python train.py --n_experts=128 --d_expert=96 --d_shared_expert=128 --router_score="softmax" --normalize_top_k=false --lr_router=0.000777 --norm="rmsnorm" --optimizer="muon_variant" --batch_tokens=131072 --max_seq_len=1024 --train_tokens=761300000
Below are experts of layer 4 (counted from 0) of a mixture-of-experts language model. Rows are named router (the router's row for the expert) and show model dimensions 0-127. Each number is 500 + 25 x the weight over its row's rms, rounded and kept within 0 to 999. Numbers have three digits each.
After each expert's rows: "comes before" lists some tokens at least twice as common just after its tokens as in all text; "gets" lists some tokens that make up at least twice as much of what it gets as of all text. This comes from a sample of Wikipedia text that the model never trained on. Tokens count by the router's weight.

# expert 5
router:504477456466472519532483504486528520522460486493510487471466492480521509534490550506473488494475519453460523519526483466528499504542540460506499476447491506479529465489528499473488503471494516527544494535470544549480531509455468522474469530513520439493511544527480488476514495455524525478517530508511497481512481510520496481492473468501508479509484528496497475497536485478467480502491
comes before: " ", " the", " and", " a", " re", " other"
gets: " and", ",", " or", " &", " as", " to"

# expert 117
router:467538509527517491512518528475508491519519456463550511522481505466538474488484495521529492469481510502498476501510481481530483482492456512486489534518458478451499541483500495511451498505505485506485525454477485508520474465500474471535560469556481444477493471487517521457472534499482511491509491522501508488515455489548528465462514517478474521495506527511461471502501494502507543514480
comes before: " 0", " ", " 1", " 2", "\n", " 3"
gets: " |", ";", "@", "–0"

# expert 29
router:488514499467494497444533491526525529522516490492506486542504500510490530455508456497540513509546501504540496492538475530498556518506461500522467471507464549481516455495469546475463479514495512524508475508475499530462513499496516503491492525539524508477502516470447503478509488514545541502496510462530481487527516468487540501451498485532540513492538481466507520482469468505490490497471
comes before: "s", " the", " a", "k", "p", "ing"
gets: "s", " as", "com", "es", "les", " by"

# expert 88
router:509474561533542503524478487520517524479523483546491502484467488473534461485491529516501512493503527510475491502462478484470484477480487484485532475527532504506526544533524491490501499499486466449487507495531471493508531512514500511489488498491478475513457478506526536559489468496499485477493526476480533541485563493511475475532513542533495511532490491533518498523480573481524477545478
comes before: " of", ",", ".", " in", " and", " ("
gets: " University", " state", " National", " State", " County", "town"

# expert 15
router:486499510432498452484521519531512500523482494477521491534492478505512478520474531525469499514459466515494454529508516462539503477525500507485475516472494537522557514514469512496497497511469537470521533523510492477470503470500494449480491468527505501474462517504490529528537502496535524525488488517527539477483531507458520532546532463529514490490457501481465541494475514463533520492505
comes before: " ", " first", " f", " re", " United", " st"
gets: " the", " his", "s", " their", " The", " its"

# expert 26
router:449544502493496478495467531452530549486452507476486513484495509482474531491500521511483532522501501530543491492533510480497490509493532504528520468460485527511540533515501543456469529505525498515549550530526468495493484516505511484507495498514509548523486537462507498473479513500501547545519524461519468461504496497524475505476445476506543507481528460474495485506535487513484496516499
comes before: " the", " to", " a", " that", " in", " by"
gets: "ed", " was", " were", "s", " to", " had"

# expert 108
router:444486484512481470484531530478509521500508489463501534479494518505493486455474528528507438489497478465483520472508523469518491477521469505478476517517460491525536514554482520512479540456510449475446503506527519502509463471511540478531507500475483503494491494528512468528471512519479467456507461518485514513513539529492528489455501528455493483473508514526470527507513531495484513535523
comes before: "|", "-", " 19", "---|---|---|---|", "|---|---|", " Total"
gets: "|", "\n", "-", "*"

# expert 50
router:445481477501484492503490489507524539502519505512456509550502530510527537503474526520501456491487565520505502537523459469474492511464527465507480483497517488517475557494477510494490508467469524498455484500531506483519498493470516493473469469537499472487534486519525519567485510490476460535497500501477461472500541467468531513496461510433490500501475502499474507491469494493498502486464
comes before: "\n", "-", "The", "==", "A", "In"
gets: "\n", "==", " =", "The", " ==", "==="

# expert 40
router:504477517471497522550460492497471512463513488521472489466511470510487475527488539491476517507476532469511461513471492497502481456487508533526547531538535506528484471503495537506515483514486503486508492527520461512510497495565448455498497491477480461543485510529474539501529539491482522499511496474458511538504518530505474511539524515541483488509464501503529487536490541511556479516493
comes before: ",", " |", " (", ".", "'", " City"
gets: "ton", "son", " York", " University", " City", "s"

# expert 82
router:523513494488533459521522493497506501535470479515508467507502506516514458488492528515458486459479496483463445526513540473532483469519492507530513485500468485546538497512509511493496536463455517478504488532526517468496524487479505493487475469512499500455507512525481495495521442520483456494444440519487533472467538508471537492519461489542509493468484518494524491509492493466513548516468
comes before: " ", " first", " United", " U", " S", " C"
gets: " the", " The", "The", "the"

# expert 73
router:523459534507485507537454495514491470493506530492470470474523455481492500475494513470500501496503496485525498472519461511515498461501497517512538559526524530481511474526464476533503493488474479530458538504465527502505478512493462492532551504522499503550543510529468454501505548501501502533483512514491462523528506517492479533544491495508465471518454478462507529527490553518496496523479
comes before: " |", " (", ",", " –", ";", " and"
gets: "son", "ne", "o", "a", "z", "ley"

# expert 75
router:524454493492508528504446506454509479502478500527486512534471512485514491519500493478541489515506516503478507472496498493501542514520524493512473449484472497487463487523532496493539461512513456479509479449518448522540508492479502495515516533547489470551474481482514513540443515509511484476500522475524472468515545507558468508523491537554524533499512512476484524504502484494493500501449
comes before: "s", " of", " was", ",", ".", " in"
gets: "ment", "ion", "ation", "ction", "ure", "tion"

# expert 30
router:493519492461530488498521508545511500499515505505505516486486483535503544502519477467557491484496485500493514526493503470466496532492494521516542489479527483474472479454522453484484497451548505504487489438514514481487496542521462487511484482517526502459468460532508466538518483511517488490480457453494489487501550470498567479478535542480503498518495492477494523483489489516502568503486
comes before: "gi", "s", "c", "fer", "present", "g"
gets: " Re", " De", " re", " Di", "Re", " de"

# expert 7
router:463554506503495519518492514467531500454487508471482515514513517525504473474513535511483486520467533493464498537537492483488483484510538506552502467535545526494526535506510520471479505509475526467543457527525542508521513484512504512500459516523542467489498515524513488507473535477524441519506510511476516526542475475473457489505478467466469487493539523489471525500510537503468532501473
comes before: "\n", " The", " He", " In", " It", " This"
gets: ".", ").", ";", "\"", " but", " until"

# expert 20
router:515542523503522518500483505476478498511459471485494540510544482462473537552461509485492515525490451531476512490477502498520479486550515534482514504516466520492488550536551469460497534522518516559525517497550493521522498505473517508480499540491552505484485483469447503479461508513494523517506473503525497474462505511523505505495507495509533532488513506459507544515520498506507518519550
comes before: "ed", " to", " by", " the", "ing", " in"
gets: "ed", "ated", "ct", "ted", "ing", "d"

# expert 83
router:504496496512500546568508531482505475507458470488460505457496482496505498475497513530463480519497465483488491540511501463528519486533531445501483495524493482468467514471530511484538475485479499489520493527479530522439549501493477475482474543471508450462488553548511490459502477487491499487528514512474521495526483539497476491486500487515513464504482525476533513532530499512468473524496
comes before: " and", " who", " which", " the", " a", " but"
gets: ",", " and", "),", " in", ";", " &"

# expert 18
router:443474524487477462507517494494470464527533486473517510528452518495512502493533451453478482472485499520462451493507513488497491459475483526521496479508528490442480515463510522515490494523475459477479483467469508497487530521521482485507505460479489479481503516479426525475522533506474474489512466513505462523499461504522504464468524469527485491473502459532490500536510514512499543518513
comes before: " |", "5", "%", "4", "6", "2"
gets: ".", ",", " 0", " |", "%", "–"

# expert 43
router:523487472474503493479444476514485486548522546505507480540538464481509498529484513476504460505505499510545525480487502530486519503522433495473520504469476506476501456496493490483518516499514507528541506505541500507527523513512499558511483492484529485493530470506505498507499541501516560519464483460535543469498468492525497530504514552497508530455544510504505552496456524523523495492513
comes before: "e", "en", "ter", "es", "ar", "end"
gets: "e", "ar", "en", "er", "ri", "end"

# expert 91
router:468512504501508482510514505512530516511503501483491506456495499478483516469488507515488498486524543484502523500557506473500474506472503463488520495483472520521513523454489569500491480461527517549558526514497483521473476546480516484493471529512458533505456503528520499486479461483515457545541527459533494461523483513483464496497497471517537477542531490470515479517499471502457485491456
comes before: " a", " ", " the", " re", " been", " also"
gets: " was", " is", " as", " were", " are", " be"

# expert 109
router:512561523496476515495465480494467507488510492502491475485547522499526492493505460497508523492481529525512487508529505525532526489467484532486536543477511516514495463495510471508496535507504494550476489527481481467486459524511506576529462551463540498502472495474488469472538507500480459520525484505519460540480540528503536513511486503471453542514486524543519485487486476510528502482513
comes before: "y", "n", "g", "ell", "ight", "el"
gets: "n", "on", "an", "y", "en", " John"

# expert 74
router:489546528519532474487524526520542523496485542489488535495502493519463505484510496473535500487546539520502499515454543492468469549471491506534509484478495542501519485535463505475484500505520505470499512469501531506515530517528492474499499525494512555505493482449489512532495500519507465507485517438517548488481533463515521507539507521544551507499548518511540495504466467472490502519491
comes before: "s", " of", "y", "ing", "ed", "m"
gets: " st", " plan", " show", "or", " film", " work"

# expert 4
router:460485495524485486531519530491480473453531521519538501522487515516509480489471541513501507519479470493530500510479496518516487460480470488478541536521462509538509514534488483510495460470537509516478544455473541514505518487525479537521499498470486532475515497514544481466455504496483481500524493534465529496510481519517488487466468524460506500572498533541493492494527523529511538528461
comes before: " ", "\n", " 1", " 2", " 0", " 3"
gets: " |", ";", ":", "|", ");"

# expert 47
router:511521529509531514517510458524499530500473486538474531487532464507457461491518509532532522513538514544488506476468484512479490502535547534482548478519520471494494526522473546461518540481528492467532523524496464478516477486507548475493492486511521472499514480468502530519472498522504491490498483482492497464475487478539467508459494536500548527497544510466512547468484499473499488483534
comes before: "ed", ":", " in", " by", " of", " on"
gets: "ed", "born", " Born", " released", " List", " Location"

# expert 94
router:454500478481489533466483493467541542492536478503495545478490508512483473507541507532516523503507466483503534498541461497457478522505517508475439469470525477509474489500503471524533540534511527541462487494490521448504464538484508487530471454477527495484521506527494490559507479495507512476523491476519483506485541480447514489519462500487467518477526485532484529506520476505498487513486
comes before: "-", "\n", " Country", " O", "=", " Born"
gets: "-", "\n", "==", "|", "•", "="

# expert 111
router:481473455517510526544509451491476492495525488546513460504465537518536541505479539520474545506474467467491501460533543497518497468510488494485506497506552476502498485501461516520540515544483483494503505515466474523497484474505471477501502522470486512543447477488524514486526492525475503510465498482451511522506503546475517494488529482526466463537525496522485492512511544465470486527509
comes before: " |", ".", ",", ";", "–", "'"
gets: " 2", " 1", " 3", " 4", " 5", " 6"

# expert 48
router:520531480513490482474466502487538507473519489509472479523495470525504508449526483503497530479562483496526520523511506584469508500494477519510531505526499518500447477499507471491500505514496516516478477492490456480503455516494503536468509534478516512508532460496493506522503470498536539478449508444504468472502516497504527524472461486516486507571487506493499469476474476530544537510491
comes before: "ce", "c", "k", "ic", "ction", "ch"
gets: "un", "n", "an", "in", "on", "en"

# expert 46
router:490517507521498498551519529487528531451508495494525506538521505470512478495449503527548467485486483494542506526493486522530465466505456519500514507522448502525484515494491487531516464476543529487531510520473527484514481491459489508508524489489511481460540515546535488469470526477488509497523513526465518476524471496504491485468523537494481545501539533541459482513497531531471526526462
comes before: "\n", " ", " 1", " 0", " 2", " list"
gets: " |", ";", ");"

# expert 31
router:446504497516510482529529432516464491514494486474467499495556526538509508520469515536526496511496481531497498463531504504498488508462538505500442495523490473499541528472510508506492528502483542498456499517493500501503481494466486482521492462504511537498493453509525481486493497531503457520531476512473484467531487538451518467472465496461474510471470518550506518513517464504536481532476
comes before: "-", "|", "==", "=", "===", "The"
gets: "\n", "==", "===", "=", "===="

# expert 80
router:499467489478535494515532510490459505484533512472533528523469515494483527515531458505505491491486469511525463468500478508502492530459469469503479478468496497492527541493504443505478531497486479491450481498487504478472454544501451498518573489470487500484502472472491527488532452535526493499512454519506463480486517509502525490438520454486491479480512494515493474469514499471499545502520
comes before: " |", "F", "-", "S", ";", "R"
gets: " C", "-", " D", " A", " M", " T"

# expert 58
router:449547508507462499492483512467481480473484516460508537483535525543531501473504533491501505559475538509476488542507491476507498481513526531525502449542502521509531530522492557519468467540458505470527472511534530525525526482532492513491452507523505478488486499500509524498495535469535490495507517524484500555546488523472501505507490468467468495496519513525467506509501522516477537510505
comes before: "\n", " The", " In", " He", " It", " This"
gets: ".", ").", "\"", "?", ";", "!"